{
  "num_hidden_layers": 11,
  "hidden_size": 224,
  "n_experts": 48,
  "experts_per_token": 8,
  "d_expert": 32,
  "routed_scale": 2.5,
  "balance_loss": 0.0031,
  "groups_per_token": 3,
  "lr_router": 0.000865,
  "vocab_size": 20351,
  "norm": "rmsnorm",
  "learning_rate": 0.00194,
  "batch_tokens": 131072,
  "train_tokens": 570300000
}
Below are experts of layer 3 (counted from 0) of a mixture-of-experts language model. Rows are named router (the router's row for the expert) and show model dimensions 0-223. Each number is 128 + 24 x the weight over its row's rms, rounded and kept within 0 to 255. Numbers have three digits each.
After each expert's rows: a language model's description of what the expert responds to. This comes from a sample of Wikipedia text that the model never trained on.

# expert 34
router:135099141132084148104132108152128110134153115147102156121118146112105133152114135134142109134110090144154140124143186147124163117119139137125118084106133120109180152119111128101140142178140142135106139178150110111122131152118087200124102137146086134138137157129174105171170171117141097122129098135098133117128148124163140118153121103140095176146096140113124121106102171097157161123146180130126119110145139152126048158098110143124155166119114133127133133120097157156170160171132061117158142168108130178117131127128106158128142125148130153130178089126158100152122144130162119117144151107149140072142138152121150132110099131086131142102099153102129132143115137152145124148126
Adjectives, ordinals and participles after the, a or was, such as new, first, different, Royal, Belgian, been, established.

# expert 40
router:162120104124132124151088128112147121117160128136099141111116197123143131147133171097121115138125133138090153157115148156112139100136121101142097103149123122100150126112120132152070125114136110120119181137136133109151109192123139118115083119086123154126168165135131144203151157125115123118085144125134138140116096112133155137120094138100123148082106112111154105180170147147134113120144141134144081123081140141190127131122147181183189163123111114135144131132152141135137138121145165115153119141116143170117141104124111134174169123136127137087159100089124129121127135122148123128142164117114157096156177193114131107103133151104109130108132109107121121137159116093159162108130
Commas, periods, spaces and digits in dates and years, plus t in don't or won't and connectives like However, but.

# expert 28
router:146147108134113114136132107135177138115154145136117137131124139148090135149140134130120113172171101147099149142144146164102129124140114097155123133122108164103164119067095119149122147156162157157185128153142151110138148203137143112152130151115086132125110105101121142181144174095140148128108160138138117140111147116143128155134131148114141125140143172105110122161150128144149119119123156143113100100112150167127139136085116182182143098084137130134110072084124165109160149145154125113168115150107122162111137102125109149138151146144147159152153135105129166136137158168139115134150143127130188100146109158150125123122173123093090116154111128102145145123099130124209120118151
Closing and opening == and === of section headings, plus adjectives like other, new, this, and word beginnings such as conclud-, ext-.

# expert 43
router:131104123085116115118145135127163172135135129156134136141133130103151135141102117121093146119146116146154111161145144162136158173147152114141130117076150164085177131141113138100157122165128113127137136156145151116125127143133126157124126116091121160073128106121219104153167128121130148099094111140122153126077163101158121189170131168125152113119152124199091118137100128126148115093172139129116107108136096166102115134068140141130169100166163147118147106152142088129156110122110120094136095108124165146135087121134124121174148111099122142121137157116150122132155090123115129120155121138125128071127120139091111100120089115115115143135095140134118149143109097145145094122110
Tokens in tables and stat lists: numbers, spaces, line breaks, abbreviations MPC, JPL, MF, FW, and words like bye, place.

# expert 31
router:138107126121113160102132138128144146102142124073071110143157173137140128156134134145116115122126101125150115150151145126101123131156134115147134122137131111115158144149120101131100129152128096126118124193131097142158147178127092124111124196151120101097128166104146123106138091144075075110172132143073137091138173142146124173108140116124128116141112147157121070095124136128144130113144141146110131110171143165108088127097151205136146154073123176137138103131107154124116112122110109131139126164126096126143160128131141133116181114104108085113117101134128103132142114131120114172163147098182153117150155166128160127129125110089144160111152137101127126103140116120168148150128
Common first names like John, Robert, George, place names like China, Mexico, and inner pieces of foreign names, e.g. Olof, Aleppo.

# expert 35
router:128118155113112143099120140102151163121151099138120149137143108132155175131105113108140089116190092158139116150173136137105175150163161096158126097125131149100142153086147127138144088131076130140121129165125078131169124135121120164095127148126109137122124148149159137177134155126134138102130139126079149121156126113132170172145094104110116109130118121188108058128105136120141125127167136144109125080121109149118090156086076193139147100149147149113093070138113164153127108140133108108109114115134102126097140133109130137162146149121123146171114134102113126156150099122115112134147139120148163100087120159112159133136152114144118131115131159118145160092105123146161137094122
Direction words South and North, degree signs, Spanish articles El, San, and word-start fragments like fug-itive, mostly in sports and geography text.

# expert 3
router:136130122114085146126111125143146122103165137141112100079123172130104157150156100133100108154122153123124101142090177162113113104134148133074108124126146142158136138099098101167090152160113127132134143143153144125125099159165140136150115114104096133102098117119158144184116170123144137127115119127106127138119146113113133173125130150110122164104083142124133125165147110144146150102119145147132088142121116176142115099093107174167119131109199100117159079138131159116136144127160128182152115128109084160107138122120107156153158148113131157114120082108107144150113103139158155103135155102126137130135162174098177140137152155092091149124130124156153111107089133109192134115133
Periods ending sentences, spaces before numbers, opening parentheses and quotes, and heading markers like ==, e.g. Iran. or ==Background==.

# expert 13
router:120142132128096121133121155121155121126154093156141158162123153110084145159141144112135104120156083142082109176158163101116134103115145129142161158179114154100141135091143115142114143161150094106158189166104179153177139166134078134136116135106116145122109130129150161141105169093126094154137121127115138115104139122106085112126169111147126131152083152151120119164188125134130160140132146130146090137170111125142107113118104193141179168104129105107121082165138103113192135148119123109134119149105106134138133112132118162106150123168104141097168127118152155141130131103155112155129163124116165137130130146125143131149159155130137133125089151120138115161126098092134144106117
Line-initial table pipes and list dashes after a line break, plus connectives like and, as, at, or in sentences.

# expert 0
router:106113166111138115143157109120179098095136109151160136134134119101152141131137102126134126129135116158092116163106155193115150113152149126118105141179128130150139125122112121143170158151122123139142187162191165152120104137142116178102139169125122142115136103131141111107119154157151117133135132112148193103119210097142119120144178117132131138139111153123150123155127102165140135104130153084189106134135100150129071118110181162143150164124144118134144103162155114128147125124105104102162122153117141145122118119138172124153124116100126118104172117114108096133157129113138104145135161091158159141157123167108127105107143146131114142122136106132137134110099098123170180122090
Prepositions and articles (by, with, to, from, the) plus colons, dashes and pipes in infobox lists, such as Preceded by, Genus:.

# expert 44
router:144146130153161126100085133122121135100138109126114098123168120141125135134158131141123108132132151117136132176118097141095131084127126105126121150132098127123144178106109096148129140109128127138145164170136089142150109188151105094125101150067150171095061159131128126119178082121075078138182123157079163127096160109137108143093185171120170131129131137130140094129148113147139132097111182096100124152154098143121131126080136200141132105087140111150156087141132112133109116125119121152138143158118118159134100145120130128121166109131125128128145129131145129117140122101125128149132113132155193112143151149107157129157144133116094163121131143129099125102115146140141128104140
Inner syllables of personal and place names, often foreign, such as -ina, -ia, -re- in Abreu, -an in Brendan, Romania.

# expert 27
router:132168151129141155115138128132158128110165124152125140120113149144130148136153137132132097115153097126163112146156143158092144108159106113086117149148129154099154112057139097135149140147101118110174187157172170150144122187161091143120174154134098158101082096113110169138119142112115071126159125134146152090097181094123101127108162129115114133151116150142136117166180116116138168123126148131125101125191096139127121147100146169166159146092149148160178075112144122151156129127160102131137118136112137127119122152134126142138132147129099121111138083127132122094114120135133125138135156121184173117119130151111146137131128138101125137119129113119133154110096166124138127087156
Line breaks ending list items, opening parentheses after names, table pipes, and name endings like -ville, Jr, County, Records, Location.

# expert 24
router:132141143115164153141140153129156103136123125140123137156137162099150153131110161124101131114163114120163139167130105127135167095139179080119131139120139124136143113137140148143107147128174152163150165198178125147126096145131134132142107130096121161086199110129126092136143182171164115181128136139143142140137157107139135165151148134106141136039133149159117118112111096155113142089147146139163095110145133139121066151100114185139157144137131145136182101115137071119140146111133111118155117122120146159117106107118135130146128110116145129109159108155159098119159125113164125151120111105182164111118176133132116113126126102115117151137117090139116123126121136136162128134132
Job, rank and nationality words and their suffixes, such as correspondent, Commandant, Corporal, American, politician, often before of.

# expert 30
router:124106124119108119107126108117176148144139145102128151124098134112134158129161156105121116148132149147111118129127123167148137129152141138148127105113101133120185129165102156118106146151116096136131201151129125149118079158162139153118059159155148125111155098115197134124130138162085109088105098113117134116124117152142157144163133132150098147135110096139138143164101156095150133094142163108142130128140107144130090113103114178146146185138091088189186114152111140136149161141142098075144101137098148144139126138130134128172149123141132141124163121142122124106172141132149103162113131158136147112119113135100146132079118129112105167089112161126157101143127107103174118156124
Articles and possessive pronouns such as the, The, his, her, their, its, mostly after of, in or a sentence end.

# expert 17
router:113112138090111134113111128133104118118121137169152137109129128116120167158108157145158112115122170153097095137138114123136166126135202132102105139142143152158149147088167115157126128118114107119149158148126115127170117162151090153126114115110163147127102090129175116142145148108141153118131112111107167125121148127129131165161112116125124177103099151187064114138113119118092134136139127116134127146140120137177114129114125179131184155169105127116151115209152120135157110132097112116140133112148137139151138152139139158166169118110113136120136163132163128157141156126126117129137150086122118085144181204129146095142118150126121169147106159104132136167094104128142153105106
Pipe separators between numeric table cells in sports, election and census tables, plus the and decimal points within figures.

# expert 18
router:123147106125158134113101121156162114129108143180102144126083156078162103140118119139112133107149126145088139099140116163100147111144129082090119147136107121099138131105122093145158150134135130128173160162149111136142109157156087137137153116078125181106099125118113134177165209105143140125097131135113154108108140076141134124172128145101132127142120146163122053167109128106138133114135127124130111091118108151135114133091147159155141096136135168133107067114149127103154159129153125116156117154090152116100118142090109123188147145164157110142150090112123119110145148120148111113149161124133120123142154127125144136127122085157120123151121109100142150153105120137176101158149
Number and quantity words after determiners (two, one, other, some, well in "as well") and noun starts such as comp, station, cruiser.

# expert 26
router:131130136147105117140169102166117122097127133141160202133101137093144120171138104113117107105138135154104153158121152146134129149158143111160142144119109126122139130154115137112140124157103105123135178174173159142163112120145093174091086126086124125139162137142144120156113124155174130099123131125092180149103151089142124112176131140110133149124099115155154150137117154110134137141122126128145116123144106183114113131091162130137166149115122125124135139172145139086183135094137126079163057132107120156103101114139116130184159120108115173110165123153154125152139160111140117133127170124144127092119133166130145125106098115118122142126115167128148119169124106113181161092113
Prepositions like in, on, of, during, within, plus sentence-initial In, However, Currently, line breaks and opening quotes after headings.

# expert 46
router:122137102162108133123133204125152090116171121118112107142123141111121125169164135142133106125164106140127147146141175111114138119128189145145121126172130147118162106098109142140099162140137141125150124171138154131138155152126105140123175149128115141159103140128173156131165150094111119173165141148140119110124112070132126110119147130134129116130130149112136152132139115129139084102128147145125087123146117146134124140087129192089137122136113147151136064133133134121122162165124084096138124171148124169161121142115113156139152121133100099110152123112134108155131110148118075173134106100160157112093147170102165098177140143077134168133122119162104156143150100140087144109090
Suffix pieces and closing words of names and titles, such as es, ers, ius, United, War, France, Act.

# expert 16
router:173116119120106144134129111156128140146125141165139142126079112122123132120125161141139099147108162110120150186103109146112116159184152125133135156084104120123157137138153183133140114148125121196185168155155111157150114157157097100087092119092087166135123118128142096117163134125103110074108163163124122130092175099174119130148122173122107183100130104132109123179134127111163171092135144099119099148144097175136097126104143159145173157106128141136110144162110123118137125121151152098125127116113137137118119132135148115177135154130154147105152118134143134155152122107121125127121105163155137143115115154141139084128113105128097150154111174117121110103159134134147166118136
Words like only in not only, and capitalized openers or proper-name parts such as However, In, States, League, Kingdom.